python train.py --num_hidden_layers=8 --hidden_size=512 --n_experts=64 --experts_per_token=4 --d_expert=240 --d_shared_expert=0 --hidden_act="gelu" --moe_layers=[1, 3, 5, 7] --router_score="sigmoid" --normalize_top_k=true --routed_scale=1.0 --balance_loss=0.000488 --balance_bias=true --n_groups=4 --groups_per_token=2 --init_std_router=0.00744 --lr_router=0.000904 --num_attention_heads=8 --num_key_value_heads=8 --head_dim=64 --vocab_size=50257 --norm="layernorm" --norm_place="pre" --norm_eps=1e-06 --positions="rope" --rope_theta=10000.0 --rope_fraction=0.25 --qk_norm=false --attn_scale=0.125 --tie_word_embeddings=false --parallel_block=true --init="normal" --init_std_qkv=0.0259 --init_std_o=0.0322 --init_std_up=0.0371 --init_std_down=0.0371 --optimizer="adam_hyperball" --learning_rate=0.00543 --beta1=0.9 --weight_decay=0.0 --lr_head=0.00546 --max_grad_norm=2.0 --warmup_steps=369 --schedule="wsd" --decay_fraction=1.0 --decay_shape="linear" --final_lr_fraction=0.0 --batch_tokens=65536 --max_seq_len=1024 --doc_mask=true --train_tokens=424900000 --max_steps=6484 --dataset="wikipedia_en"
Below are experts of layer 5 (counted from 0) of a mixture-of-experts language model. Rows are named router (the router's row for the expert), down (a neuron's output weights, with its number) and show model dimensions 256-383. Each number is 50 + 15 x the weight over its row's rms, rounded and kept within 0 to 99.
Before each expert's rows: "comes before" lists some tokens at least twice as common just after its tokens as in all text. This comes from a sample of Wikipedia text that the model never trained on. Tokens count by the router's weight.

# expert 30
comes before: " a", " the", " an", " also", " used", " not"
router:67 42 50 64 78 58 48 38 49 64 46 70 64 72 51 25 56 38 43 37 26 42 47 34 51 32 51 44 35 73 43 51 51 65 33 80 67 68 37 84 68 55 52 86 56 39 45 60 41 54 57 46 74 16 50 52 55 47 56 45 34 39 33 36 39 83 59 44 40 41 30 46 42 42 77 67 56 65 73 48 82 69 38 63 45 46 79 49 39 49 22 57 37 46 48 80 35 24 25 55 56 45 38 44 39 51 35 41 78 67 63 34 46 65 69 46 73 21 56 36 51 37 33 52 58 76 41 35
down1:66 34 27 45 78 38 15 61 41 74 86 66 56 40 52 54 56 34 43 44 71 38 46 45 48 61 56 58 51 65 61 55 46 59 63 51 30 39 63 45 58 65 31 41 72 30 58 59 62 40 59 54 76 51 54 52 69 69 64 46 58 56 17 66 46 59 63 53 77 43 43 26 61 64 58 73 29 34 40 62 41 61 40 79 43 59 43 39 47 51 65 45 40 60 34 65 48 65 26 51 63 62 50 24 51 56 84 23 32 44 67 45 60 39 48 50 49 25 54 30 51 49 69 30 50 52 19 53
down2:40 32 37 33 41 11 78 36 53 58 46 45 64 39 25 73 76 38 46 62 62 24 61 30 59 48 47 44 51 60 33 79 59 46 77 44 44 65 38 48 56 50 67 49 47 49 45 24 86 70 31 31 46 25 65 36 55 66 40 59 45 58 35 47 79 54 50 38 37 55 62 71 18 55 57 26 21 52 50 43 58 49 39 57 88 75 29 81 36 45 62 65 47 45 41 68 72 78 63 57 58 26 57 44 50 59 37 46 52 65 72 40 54 47 72 49 33 40 22 64 75 53 77 05 58 39 45 39
down3:15 47 54 46 26 40 66 48 72 32 62 57 51 48 69 66 51 41 62 64 48 73 45 52 24 66 52 46 39 31 54 44 50 54 55 86 72 35 65 33 53 51 38 55 53 42 35 27 51 58 51 50 48 55 62 35 67 37 47 53 29 28 75 25 27 52 56 43 32 42 35 52 51 62 22 45 43 25 63 50 54 46 33 41 53 52 25 62 47 74 35 45 39 74 56 38 34 60 60 28 45 39 78 67 55 69 30 45 44 79 36 80 64 52 37 25 51 46 48 57 79 39 37 36 50 72 49 52
down4:33 46 59 52 41 60 39 78 54 44 60 57 55 51 57 62 32 71 58 79 43 33 43 67 49 40 31 38 54 46 62 26 33 63 69 52 32 35 41 24 44 61 49 49 41 54 47 55 50 34 45 63 53 53 54 56 22 45 37 66 41 42 43 56 59 54 56 45 50 41 50 43 67 48 59 35 68 44 50 60 53 57 79 58 45 33 25 23 38 49 60 32 25 32 55 33 53 86 43 55 67 58 35 40 53 62 53 51 14 54 54 38 65 42 88 23 67 24 34 51 66 62 74 56 43 63 35 57
down5:59 59 41 40 46 59 58 48 35 30 28 60 33 46 67 51 50 37 48 66 40 72 39 50 50 69 39 83 47 45 54 48 72 39 46 33 48 27 36 45 35 46 62 30 55 48 64 39 66 32 22 29 64 34 51 45 58 59 49 46 41 71 35 34 45 65 38 40 23 76 32 39 63 54 53 56 70 54 25 43 53 61 47 36 45 43 49 55 30 37 44 21 40 48 69 48 45 68 36 67 67 56 78 57 37 67 04 37 69 40 47 48 67 53 38 86 74 43 70 48 50 58 65 45 44 68 51 54
down6:49 32 79 57 53 91 43 49 54 20 48 51 33 56 35 53 42 71 74 41 59 38 40 22 46 41 56 45 48 62 33 17 76 51 41 39 24 38 34 28 50 39 21 30 63 56 38 48 81 59 46 64 62 51 36 61 38 24 56 69 54 22 34 52 42 29 57 61 39 47 34 65 65 56 40 58 67 67 55 42 52 42 37 42 49 62 44 28 36 57 45 62 72 48 54 36 62 56 59 44 42 53 50 39 51 70 69 48 30 53 68 29 63 24 60 48 48 27 33 38 57 53 49 56 35 74 63 56
down7:47 69 32 70 66 41 65 60 56 67 58 84 62 56 64 51 54 53 53 46 38 60 52 77 48 24 41 52 35 63 50 55 37 65 57 56 50 47 44 39 40 70 45 77 76 46 30 50 42 41 66 39 51 62 45 61 48 49 50 79 64 38 30 49 51 56 41 54 78 40 48 35 50 83 22 29 48 29 58 55 95 32 58 69 51 51 55 48 94 60 51 53 43 54 68 45 45 45 48 64 57 35 55 40 57 40 60 34 32 35 41 59 45 28 47 57 25 70 67 43 46 61 52 46 25 54 57 33
down8:52 23 27 53 30 65 63 52 52 51 35 49 56 44 54 14 60 20 37 52 41 56 31 49 39 57 73 62 45 66 63 38 33 68 93 55 53 37 20 41 43 47 25 83 50 17 42 36 60 61 74 78 56 32 58 59 44 44 40 79 55 30 51 67 59 88 39 24 60 33 56 31 41 56 63 64 34 55 54 55 43 81 35 59 45 62 47 53 66 37 49 36 23 54 47 69 52 40 55 46 49 44 51 55 31 45 63 55 38 35 57 62 62 41 81 68 56 62 21 61 62 46 08 32 47 57 38 36
down9:42 44 66 56 60 60 39 53 52 29 80 38 52 41 71 54 34 43 25 54 63 47 46 53 52 59 77 38 44 75 69 66 40 39 21 60 53 49 69 42 48 52 26 50 64 38 26 36 65 46 48 50 44 63 39 60 38 18 54 61 62 40 62 58 37 46 64 69 44 50 43 70 43 42 58 25 70 73 61 37 37 33 09 50 43 50 77 51 46 49 54 74 81 69 33 60 53 59 35 51 65 50 52 66 76 60 57 67 66 36 56 50 50 49 69 46 48 29 63 68 71 46 67 68 39 29 12 47
down10:54 55 65 45 64 37 37 57 61 58 27 38 47 62 45 18 61 55 25 51 40 46 51 41 49 81 39 54 52 49 43 53 64 79 59 49 34 50 70 52 51 51 26 58 15 44 52 44 32 87 78 72 61 55 60 49 55 26 22 37 67 50 51 41 67 59 39 55 55 47 64 68 56 25 60 51 84 82 38 54 38 51 45 53 72 62 44 61 30 62 59 70 80 35 45 87 63 52 78 46 39 60 55 55 41 27 64 59 19 37 42 67 50 52 46 51 46 51 51 21 54 32 18 48 73 31 44 53
down11:54 45 57 32 59 60 44 61 41 36 60 64 50 22 66 69 44 32 31 60 47 35 50 61 21 63 52 45 56 71 54 36 70 43 14 39 56 48 40 66 56 48 46 44 65 29 41 59 52 20 54 60 48 72 31 28 56 35 57 63 62 45 30 56 27 54 29 56 40 55 53 32 51 61 68 45 32 29 47 14 43 64 26 43 40 45 80 57 44 55 55 09 69 76 32 42 48 43 45 68 63 33 44 69 73 53 40 28 48 55 20 59 51 60 72 70 69 51 73 67 36 56 53 53 61 55 42 50
down12:64 23 52 67 35 33 73 62 36 23 28 55 43 36 54 34 56 51 33 49 65 53 68 26 60 43 35 28 53 50 72 17 71 49 48 41 46 43 67 42 40 82 54 52 14 54 83 40 66 42 64 40 57 55 72 50 61 64 41 57 36 73 50 42 37 38 68 64 39 28 51 75 40 66 36 44 39 78 50 53 18 72 44 62 71 60 55 27 43 49 53 55 26 57 57 42 30 51 40 65 43 58 39 32 33 89 41 34 51 58 63 55 46 37 50 61 67 52 53 37 35 43 86 56 79 49 59 11
down13:61 62 53 54 77 52 57 40 72 29 69 20 42 48 60 82 32 60 54 55 45 54 47 39 50 46 48 71 69 47 45 70 61 56 57 32 75 50 55 18 75 52 43 63 55 55 43 45 59 87 35 43 45 55 67 57 28 48 46 51 54 31 51 51 47 46 45 31 81 21 79 60 47 61 37 81 49 41 37 49 46 46 52 58 59 63 23 60 27 48 46 30 52 31 54 33 45 35 39 51 47 62 67 54 54 46 57 64 38 63 56 54 53 42 57 18 69 42 62 35 42 61 52 48 42 32 36 48
down14:40 27 76 47 74 44 58 47 36 27 61 71 37 56 61 83 56 20 67 57 26 34 45 56 48 66 69 39 41 40 87 63 39 49 40 43 56 62 34 53 52 64 77 45 50 36 47 48 62 34 58 54 46 50 58 35 65 64 82 42 72 49 54 70 49 52 52 26 37 41 32 64 30 64 43 38 40 38 46 46 71 40 25 33 68 46 56 20 42 26 78 56 64 58 68 66 56 48 44 66 39 77 54 73 45 56 52 54 25 36 50 50 31 51 52 56 53 40 49 33 77 54 63 53 46 55 43 56
down15:55 43 59 67 51 58 65 57 29 62 61 35 48 24 34 35 55 30 56 70 32 46 60 63 57 72 56 22 27 64 53 56 23 44 77 53 48 73 56 54 64 50 78 40 28 57 79 59 59 50 42 65 44 63 63 44 54 58 54 67 76 78 47 54 32 52 50 36 35 64 33 69 55 45 63 46 23 48 58 47 73 37 58 49 71 47 68 26 39 54 52 50 51 38 71 41 69 55 20 66 87 45 48 54 56 50 66 71 50 33 65 51 28 73 60 64 63 55 25 11 43 53 71 53 47 84 33 44
down16:57 44 55 82 54 70 55 38 69 54 48 55 37 42 17 65 45 44 45 51 27 63 58 36 51 50 48 31 29 35 50 51 49 36 21 58 58 79 22 64 32 56 15 51 21 27 40 54 49 67 83 69 15 48 16 77 26 64 34 51 41 61 36 62 66 49 53 70 59 45 44 51 34 39 50 36 59 48 59 59 69 24 41 46 16 36 47 61 62 30 35 68 57 41 77 55 47 48 48 41 54 52 44 59 10 42 56 44 65 42 46 38 61 54 66 72 56 57 59 79 64 58 55 50 61 40 40 42
down17:63 50 38 57 69 33 51 34 28 61 67 66 62 25 80 42 68 72 66 71 38 45 67 61 53 50 57 57 55 32 49 76 30 32 52 48 61 59 28 51 42 69 77 62 57 79 75 41 51 38 54 38 46 50 67 60 61 46 69 54 58 49 40 55 42 55 50 36 85 52 38 50 57 52 32 39 36 62 47 26 32 64 41 76 44 59 88 54 44 66 27 56 31 65 55 41 25 29 47 45 32 30 33 61 61 78 54 64 55 52 60 46 46 46 66 50 49 61 42 63 58 47 52 57 33 39 46 47
down18:39 47 58 45 31 34 60 67 38 49 43 74 37 57 23 34 52 60 82 41 20 41 46 34 41 60 39 50 59 48 56 49 71 54 70 69 30 73 45 63 55 92 54 49 51 28 46 36 40 59 45 63 57 66 29 40 43 48 44 56 47 71 48 50 26 39 58 73 23 41 57 74 36 46 47 62 48 63 63 30 42 36 30 43 76 42 37 30 31 15 49 36 39 37 36 41 61 25 71 43 52 75 38 22 65 49 44 52 65 54 42 53 48 37 68 58 65 50 53 69 59 43 77 41 55 37 68 65
down19:39 37 68 56 46 38 44 50 37 81 45 55 53 65 59 49 32 66 44 27 41 38 64 51 54 40 49 65 45 59 35 51 53 29 35 45 48 62 43 58 58 83 55 21 52 46 20 45 45 47 60 64 50 34 44 46 46 35 44 46 50 63 15 53 33 16 57 65 66 32 55 39 64 53 53 59 68 73 24 53 51 31 51 56 39 56 81 30 73 23 53 48 65 62 36 09 38 54 43 57 31 55 60 46 57 42 63 59 25 66 36 16 24 41 69 45 44 68 53 43 69 43 33 41 61 70 33 61
down20:59 52 36 63 45 48 57 40 46 53 49 56 72 28 30 34 80 57 84 41 45 41 66 28 38 34 35 20 55 62 61 73 66 33 55 45 59 43 57 61 35 49 27 45 48 78 63 74 55 48 53 47 71 75 58 53 22 32 71 42 41 59 43 42 78 61 65 61 62 42 29 38 43 68 65 43 88 51 74 81 52 38 49 38 73 59 56 49 68 46 41 61 30 46 52 24 63 44 15 74 41 58 00 62 15 57 55 37 47 46 32 47 72 45 46 68 62 46 46 49 52 40 58 57 52 42 19 52
down21:52 45 64 53 59 69 58 85 50 40 47 59 82 46 23 66 40 37 76 71 60 56 62 39 49 86 48 53 55 77 21 38 60 62 52 40 50 44 28 36 30 54 53 56 54 51 76 57 53 49 24 64 56 67 43 29 52 54 39 45 19 49 15 33 67 66 25 32 67 63 45 45 47 32 73 65 35 36 60 33 26 53 66 51 30 52 26 38 42 47 64 42 24 50 43 27 42 58 54 44 82 69 43 51 44 55 53 49 44 56 31 46 57 35 50 46 53 58 55 66 46 52 68 42 23 70 32 36
down22:30 68 52 62 37 67 53 54 40 49 39 47 56 60 47 30 60 60 43 55 51 47 58 33 60 78 60 75 55 49 41 45 40 51 40 35 42 48 48 70 60 44 30 54 36 30 60 54 62 41 56 69 72 73 47 43 67 22 44 62 56 12 60 51 74 42 62 46 80 14 46 45 55 44 56 58 43 70 69 33 44 43 56 68 69 64 47 55 54 62 58 60 72 49 56 44 48 43 60 29 43 62 48 37 54 65 49 68 43 42 60 50 38 50 45 44 52 35 25 61 27 48 39 46 44 50 37 60
down23:18 25 70 52 49 34 50 65 47 60 61 28 73 74 88 74 50 31 61 47 51 80 76 27 43 38 11 30 34 51 43 48 30 63 28 62 44 48 33 36 24 50 38 53 48 35 69 54 56 39 66 77 46 54 27 39 39 71 48 59 67 57 55 36 48 41 63 44 52 35 55 59 46 57 37 46 46 51 65 55 53 39 45 45 34 39 41 40 89 45 68 49 65 53 59 51 30 67 58 32 25 58 31 54 58 42 14 60 20 60 63 62 43 23 26 50 62 18 45 87 76 56 45 57 59 39 32 38
down24:46 40 41 29 35 67 58 51 45 22 27 37 38 59 55 60 62 57 70 73 54 59 67 54 47 44 45 67 37 44 40 79 58 74 75 39 30 71 42 62 46 57 66 37 45 53 65 54 34 50 43 53 48 58 18 54 56 58 54 36 64 57 67 37 33 81 42 46 46 60 56 47 53 29 52 32 64 48 48 52 22 53 43 41 30 17 62 39 49 56 38 29 39 34 56 32 44 39 51 63 41 60 59 42 45 62 40 30 36 33 81 71 61 49 61 70 74 78 68 69 72 57 69 26 42 60 77 41
down25:75 60 22 60 62 61 57 55 42 35 35 49 52 38 24 58 37 25 41 49 56 44 56 26 57 58 32 52 60 52 38 42 63 45 61 25 22 58 44 65 43 42 55 42 16 39 32 34 59 59 43 71 26 54 62 46 38 73 45 63 61 47 23 59 71 45 61 28 41 54 42 75 40 25 44 62 48 68 62 39 45 38 30 63 38 56 34 79 31 11 49 99 69 12 67 51 39 52 64 58 52 61 43 49 32 37 48 50 51 34 76 66 48 60 54 55 74 53 51 43 41 84 83 64 34 44 56 25
down26:29 48 51 55 24 44 86 39 49 41 60 41 58 84 48 51 70 30 74 50 51 31 82 58 32 68 39 34 54 48 45 34 23 41 43 57 38 63 25 40 60 77 65 67 50 53 32 36 54 58 59 31 53 70 36 71 59 47 47 74 45 45 56 62 44 33 59 41 41 62 36 36 24 34 47 57 33 47 40 40 52 58 36 54 62 33 47 52 83 41 44 71 50 60 71 49 36 24 72 29 63 39 57 37 70 26 44 62 29 41 39 49 38 52 58 23 55 29 59 60 70 51 40 80 50 47 44 54
down27:26 52 37 50 67 36 50 81 70 61 57 48 37 51 59 52 37 49 53 48 48 34 47 71 44 50 48 57 49 69 38 33 52 61 34 47 30 59 31 62 51 64 53 73 49 40 37 66 48 71 42 67 30 38 23 45 33 60 54 62 66 33 29 38 23 41 37 48 47 47 66 53 36 27 81 44 39 57 74 55 10 33 56 44 60 42 35 57 46 23 51 46 59 46 61 47 82 51 74 65 36 64 55 40 58 42 51 60 76 49 58 73 44 64 45 60 65 42 78 67 52 58 66 42 43 39 70 28
down28:23 17 51 50 62 37 57 37 44 54 55 52 52 40 48 47 48 54 74 57 48 24 57 42 51 48 23 61 35 52 62 19 66 41 99 52 49 49 67 51 47 50 10 31 37 69 33 39 90 62 46 47 88 49 42 38 53 76 27 82 33 51 67 33 42 43 58 64 83 39 33 66 47 55 57 26 62 54 54 53 48 45 52 57 65 59 50 65 48 33 38 51 22 27 54 27 31 53 31 52 59 58 54 58 31 72 59 88 51 42 51 28 66 25 52 55 65 39 36 55 42 58 60 43 55 50 56 68
down29:70 40 93 27 40 30 63 35 72 59 65 61 59 29 46 52 43 47 64 26 30 42 65 38 77 59 61 38 35 79 44 29 50 34 28 58 44 30 60 68 19 36 40 33 29 51 51 60 56 39 29 62 61 34 45 45 47 49 39 47 53 62 26 38 51 43 53 70 53 35 51 39 52 57 26 51 26 75 28 19 75 55 50 43 51 73 44 58 72 51 70 66 66 66 13 57 51 56 52 21 60 42 46 67 87 56 57 65 68 71 26 43 45 48 51 50 83 40 52 32 41 44 22 30 51 44 60 32
down30:74 73 37 57 43 63 42 49 61 39 21 66 42 54 29 46 60 00 64 78 62 55 26 37 69 49 43 72 44 37 54 54 57 72 59 81 52 46 41 99 39 55 61 67 14 49 70 55 46 45 79 62 25 48 39 26 29 38 80 54 72 71 21 41 78 62 57 43 51 53 64 55 43 61 46 55 82 35 60 57 78 76 68 26 45 51 50 57 58 70 55 47 46 42 65 26 34 40 37 75 35 20 48 59 53 26 38 31 54 25 15 57 52 74 76 56 80 47 44 74 46 42 49 50 54 36 57 43
down31:59 57 46 71 61 51 39 33 56 30 20 55 47 44 41 78 58 58 54 58 31 43 34 46 40 59 57 46 25 60 57 55 53 83 50 38 52 34 57 19 59 50 47 71 60 44 47 63 36 59 29 52 45 55 56 36 66 59 43 79 54 58 49 24 33 46 53 55 28 66 43 24 34 66 52 72 54 32 45 45 56 46 54 38 54 64 18 45 44 62 57 57 37 38 64 58 58 31 65 75 57 59 23 46 51 40 70 61 68 31 19 55 36 63 33 49 57 53 27 38 43 48 42 57 53 47 65 47
down32:66 41 86 67 50 67 37 45 46 61 40 31 36 51 44 75 71 87 45 55 38 65 49 42 61 18 25 47 59 39 64 77 67 21 49 59 62 54 40 16 23 28 19 51 37 54 50 36 71 92 65 56 47 48 54 26 29 41 49 59 61 62 43 29 56 47 48 62 66 16 53 48 52 48 35 42 54 42 53 75 55 36 35 61 43 34 44 46 57 65 33 32 40 34 50 42 63 61 46 54 39 40 49 53 05 56 61 50 42 77 54 59 70 57 38 62 63 63 44 46 46 67 52 43 37 37 34 67
down33:25 44 99 35 20 63 56 42 40 56 70 30 43 61 80 77 30 56 64 26 50 47 58 52 53 24 70 31 60 52 61 59 43 57 43 39 58 61 34 25 56 47 54 52 71 48 31 27 45 56 44 84 37 39 48 80 65 24 54 70 58 57 50 60 52 59 44 50 48 45 57 19 49 63 52 51 68 41 36 63 40 69 63 46 61 76 14 35 62 63 42 47 48 31 33 75 54 40 50 11 92 40 86 63 76 65 69 71 61 86 55 80 46 41 51 28 34 32 56 48 62 52 25 56 56 39 40 47
down34:41 21 67 72 41 58 87 26 41 27 50 47 57 37 40 53 49 61 59 67 43 34 78 69 36 59 61 46 25 64 62 50 96 49 51 17 42 65 73 51 39 38 24 57 49 72 26 30 79 32 45 54 44 54 27 77 64 44 44 70 61 40 44 81 55 35 55 43 42 70 43 59 47 56 73 24 44 42 69 57 38 49 43 37 63 77 61 49 31 63 31 65 34 50 49 44 58 49 29 54 80 32 37 52 49 45 55 62 56 38 56 53 55 53 37 39 41 38 24 68 55 46 64 71 46 60 66 57
down35:52 73 40 54 10 46 36 78 44 49 51 37 71 30 68 48 62 53 39 41 71 25 70 40 29 57 42 40 40 73 52 51 41 63 72 77 41 42 34 81 09 61 52 71 28 51 86 62 26 30 65 35 34 58 65 36 32 62 52 53 72 36 46 33 71 68 56 71 16 44 38 45 48 50 52 24 61 56 68 60 54 24 58 85 50 54 44 48 45 31 51 86 74 78 60 66 46 83 51 54 15 40 49 50 54 43 61 37 56 45 48 67 61 52 54 33 50 58 64 41 43 70 52 54 63 37 49 23
down36:57 50 57 62 45 13 37 73 58 57 62 50 63 26 30 38 68 66 47 46 58 23 60 60 69 46 50 76 63 35 46 65 44 66 47 58 65 39 21 55 54 59 54 28 49 55 50 62 69 39 33 47 60 50 45 45 37 27 51 22 49 41 60 52 55 22 25 71 70 53 70 22 46 50 53 38 51 90 49 57 22 46 49 63 62 42 51 57 45 57 83 29 58 36 68 60 39 47 71 61 48 60 66 44 53 53 29 56 37 21 55 31 31 64 29 51 44 58 57 54 55 35 54 28 44 53 58 44
down37:74 63 27 51 75 26 58 15 53 57 54 41 62 63 54 46 43 61 69 28 19 59 21 27 61 45 41 38 57 22 41 30 46 39 58 42 55 39 39 44 69 64 48 42 61 47 57 65 43 91 26 68 61 48 78 67 26 40 54 41 46 41 34 49 42 46 47 45 78 35 71 44 32 12 55 44 57 53 45 51 43 62 35 73 34 74 42 41 45 31 56 31 65 23 53 20 26 37 64 75 46 42 58 41 49 56 83 47 41 71 42 22 57 54 54 59 50 27 43 48 04 56 43 26 57 66 43 57
down38:15 41 59 50 51 56 29 42 57 58 46 72 38 53 32 48 35 60 82 34 56 40 55 58 68 63 29 61 73 67 42 40 38 63 56 40 31 67 41 21 62 54 46 52 65 35 61 57 44 55 55 70 49 56 31 39 51 24 31 65 40 63 41 72 28 54 30 49 32 35 53 73 49 38 34 63 65 51 49 53 45 36 48 19 53 51 48 71 25 29 49 83 34 31 56 52 78 54 28 81 46 69 80 44 55 49 37 63 59 35 18 56 55 49 60 57 46 55 63 65 27 67 44 64 43 59 60 41
down39:55 45 30 33 46 49 58 50 46 72 45 75 40 49 74 73 52 53 55 57 27 34 44 63 67 58 45 71 54 45 48 84 26 47 48 48 51 50 58 15 29 58 57 44 55 51 60 31 60 52 62 39 41 26 49 25 78 22 62 20 58 56 55 58 42 43 44 39 66 49 36 68 42 39 31 61 43 45 49 30 29 66 55 41 62 33 69 43 60 35 64 36 61 38 39 45 37 45 45 49 64 64 63 67 84 47 59 71 57 51 82 42 41 39 59 29 43 74 60 31 50 44 37 64 48 29 30 40
down40:43 53 32 44 43 49 48 30 64 60 48 60 73 57 46 61 82 39 53 44 51 52 46 56 54 33 62 58 41 75 24 46 52 44 42 34 89 42 35 45 55 41 47 28 32 47 61 59 41 46 23 28 62 57 77 51 56 45 46 72 41 51 72 76 41 20 48 24 49 40 44 42 60 63 58 42 53 41 66 31 42 48 59 36 64 48 47 48 55 61 47 32 45 78 38 37 25 48 43 45 70 51 96 36 31 89 59 49 43 42 36 59 53 44 41 58 35 51 39 59 45 66 38 44 57 50 61 34
down41:33 22 49 32 44 30 29 46 41 44 28 52 16 75 64 54 63 73 48 50 58 36 53 64 43 64 33 44 40 55 48 40 52 33 45 36 24 50 31 30 62 66 37 63 48 53 66 27 54 86 68 34 66 58 38 48 52 33 43 40 36 43 49 56 59 21 58 61 54 30 98 55 27 57 49 46 39 58 45 31 43 68 46 60 50 65 50 59 44 34 65 50 63 20 59 40 41 40 66 49 45 37 45 29 71 63 43 79 55 23 60 54 54 35 51 37 45 49 76 52 50 48 50 60 44 52 45 27
down42:45 70 58 28 50 41 54 35 36 54 51 25 69 28 48 80 73 48 29 51 24 52 28 48 63 47 13 58 70 53 62 67 63 72 55 47 67 55 22 66 71 26 43 67 34 50 65 46 44 55 49 45 39 62 76 31 42 48 45 65 58 41 17 50 79 67 43 34 40 37 71 54 29 44 47 71 44 55 22 25 59 65 44 50 33 33 39 65 40 55 51 37 66 39 62 55 39 35 55 43 39 50 62 73 47 61 32 31 74 41 18 69 13 61 32 70 72 42 49 44 37 72 44 60 53 50 32 23
down43:41 50 33 59 25 42 12 65 45 55 49 34 77 36 55 64 58 56 31 45 37 53 47 43 36 61 53 02 63 38 34 55 36 57 67 62 59 41 44 46 33 46 60 46 45 44 53 52 47 49 65 42 13 73 50 52 45 51 53 54 46 66 13 54 68 72 56 67 45 33 56 56 10 45 53 56 57 51 53 71 66 65 29 55 54 87 28 49 58 52 52 58 49 25 80 49 65 67 52 83 71 32 31 61 49 21 37 43 48 49 53 55 75 40 66 47 76 39 54 47 45 70 60 65 38 38 26 12
down44:59 38 52 66 69 32 58 43 36 53 45 18 51 46 67 57 57 62 27 43 59 25 49 69 50 46 70 30 51 61 44 36 45 26 36 58 48 53 61 59 80 40 36 58 52 51 22 61 60 49 47 61 62 73 33 43 47 44 67 61 52 60 55 67 35 20 50 73 52 49 53 59 63 68 33 64 19 64 50 34 37 45 43 35 66 65 40 83 25 44 44 23 85 28 27 49 56 55 49 62 81 33 27 56 44 51 90 34 64 52 49 48 76 63 43 38 31 24 58 59 58 41 34 62 73 36 40 52
down45:80 54 51 38 60 52 47 66 81 35 50 39 60 41 43 34 48 62 71 52 40 53 43 52 39 55 59 72 37 64 68 50 58 42 59 54 51 42 39 68 47 43 47 58 36 55 70 51 79 52 63 39 57 66 35 59 44 31 44 38 60 45 41 27 38 66 19 54 60 53 36 44 55 51 37 30 58 16 20 49 31 50 31 64 61 57 45 29 61 53 57 29 45 60 45 36 49 41 56 62 36 95 69 32 59 54 39 59 56 34 44 64 36 68 50 55 37 57 55 67 60 48 32 46 33 66 65 54
down46:41 39 35 44 58 34 53 38 50 65 46 33 77 39 20 40 49 47 58 69 56 53 62 11 31 56 23 45 58 51 47 30 41 54 63 21 80 56 53 33 72 50 65 43 58 64 87 62 71 60 30 24 47 71 40 53 34 40 61 41 52 62 46 59 69 60 38 64 47 46 70 52 64 81 63 66 50 61 64 46 79 67 58 59 62 35 23 55 44 52 36 65 33 38 59 50 29 50 69 36 45 34 61 62 48 50 67 33 36 66 34 61 21 55 47 40 49 48 60 48 40 82 69 42 41 29 51 56
down47:23 15 38 62 45 87 77 38 53 46 51 46 49 48 66 46 36 45 44 73 55 59 49 36 36 40 51 40 53 46 39 41 62 24 30 20 52 55 52 38 48 37 24 37 53 29 34 25 75 42 34 56 49 44 39 35 61 23 43 45 59 56 19 53 43 31 29 41 46 75 56 59 77 65 31 44 61 74 56 18 48 56 30 51 41 43 59 49 21 45 59 33 56 52 54 56 46 63 41 43 66 53 64 86 48 53 81 45 53 74 37 53 86 65 39 55 61 51 58 39 40 55 23 39 52 40 55 70
down48:40 61 41 55 61 53 66 60 52 48 55 31 65 61 57 49 91 44 55 68 66 21 57 94 25 53 58 68 66 51 33 41 59 39 52 59 65 47 59 37 30 32 67 55 70 63 56 41 56 39 56 25 48 37 71 63 54 37 45 76 47 55 32 45 65 67 36 38 22 33 60 35 45 49 75 53 35 27 28 35 58 75 39 45 43 23 39 68 70 47 40 45 45 39 51 92 52 55 40 63 71 33 57 56 62 48 52 46 48 57 56 34 51 64 48 45 54 26 42 50 47 62 22 50 30 51 48 60
down49:72 60 36 59 77 27 54 52 30 32 17 72 19 42 56 56 79 22 44 46 58 78 66 23 54 34 51 26 42 24 38 37 64 40 36 79 33 71 25 59 27 60 62 68 22 44 86 53 28 41 74 60 59 33 44 54 52 68 62 50 55 93 53 66 50 34 38 41 55 55 43 37 43 56 30 40 29 37 48 57 79 35 60 62 51 57 45 39 34 33 76 42 58 71 43 42 62 41 58 64 66 70 68 65 35 52 47 40 49 69 83 31 36 44 40 83 42 48 46 56 40 59 61 37 79 49 68 50
down50:31 46 60 47 51 48 62 28 42 65 16 54 86 42 39 47 46 06 56 47 35 38 33 65 40 51 23 78 38 32 46 52 32 29 45 33 21 37 65 44 46 22 69 44 35 43 43 53 24 62 27 46 52 30 40 49 26 50 49 58 36 35 39 47 99 56 75 55 40 40 45 55 38 25 56 59 54 41 63 64 47 51 70 41 60 39 49 53 26 40 27 18 69 31 74 38 70 69 40 65 27 45 46 63 84 27 67 55 38 65 38 43 56 47 51 76 29 65 69 70 62 42 35 57 31 63 68 53
down51:39 29 60 52 53 34 43 32 45 43 66 48 53 41 80 62 28 32 79 76 60 54 62 51 54 59 72 48 45 55 64 62 35 32 48 60 56 24 42 37 54 60 62 38 61 77 48 30 24 37 66 61 34 44 61 61 69 65 42 57 37 52 65 59 66 56 36 64 25 41 58 47 26 65 56 42 63 23 52 38 47 40 48 47 44 89 52 46 49 46 45 55 48 56 57 61 59 36 38 42 79 34 46 45 41 51 26 64 63 54 69 54 48 88 29 41 56 63 53 40 41 66 72 57 34 40 38 26
down52:50 36 62 38 32 38 74 35 38 37 67 36 48 23 55 32 55 35 45 42 54 78 53 26 36 45 18 39 53 36 61 39 67 30 39 45 24 48 82 67 36 29 64 41 39 48 59 70 58 67 51 72 54 61 74 34 42 40 48 56 45 58 39 35 50 43 48 30 42 42 34 46 58 70 27 85 45 60 39 63 42 67 55 79 62 50 56 46 55 55 59 48 10 55 38 45 41 39 56 48 70 52 37 63 36 74 15 52 41 60 22 68 58 44 48 83 74 55 38 38 43 32 46 47 45 90 60 56
down53:90 47 41 51 40 41 50 51 70 74 19 45 68 42 33 32 66 41 42 40 03 49 59 33 48 23 22 64 32 79 36 65 61 66 56 47 68 72 19 73 47 31 61 62 19 51 36 58 44 51 48 57 38 56 42 46 21 26 41 64 52 50 33 64 54 52 55 42 50 37 57 49 60 41 59 49 39 76 83 86 41 31 39 44 45 52 75 38 33 27 68 45 66 65 25 48 67 57 42 32 34 67 46 36 41 59 68 54 56 39 52 35 45 64 70 72 44 56 43 52 64 60 62 24 42 55 67 52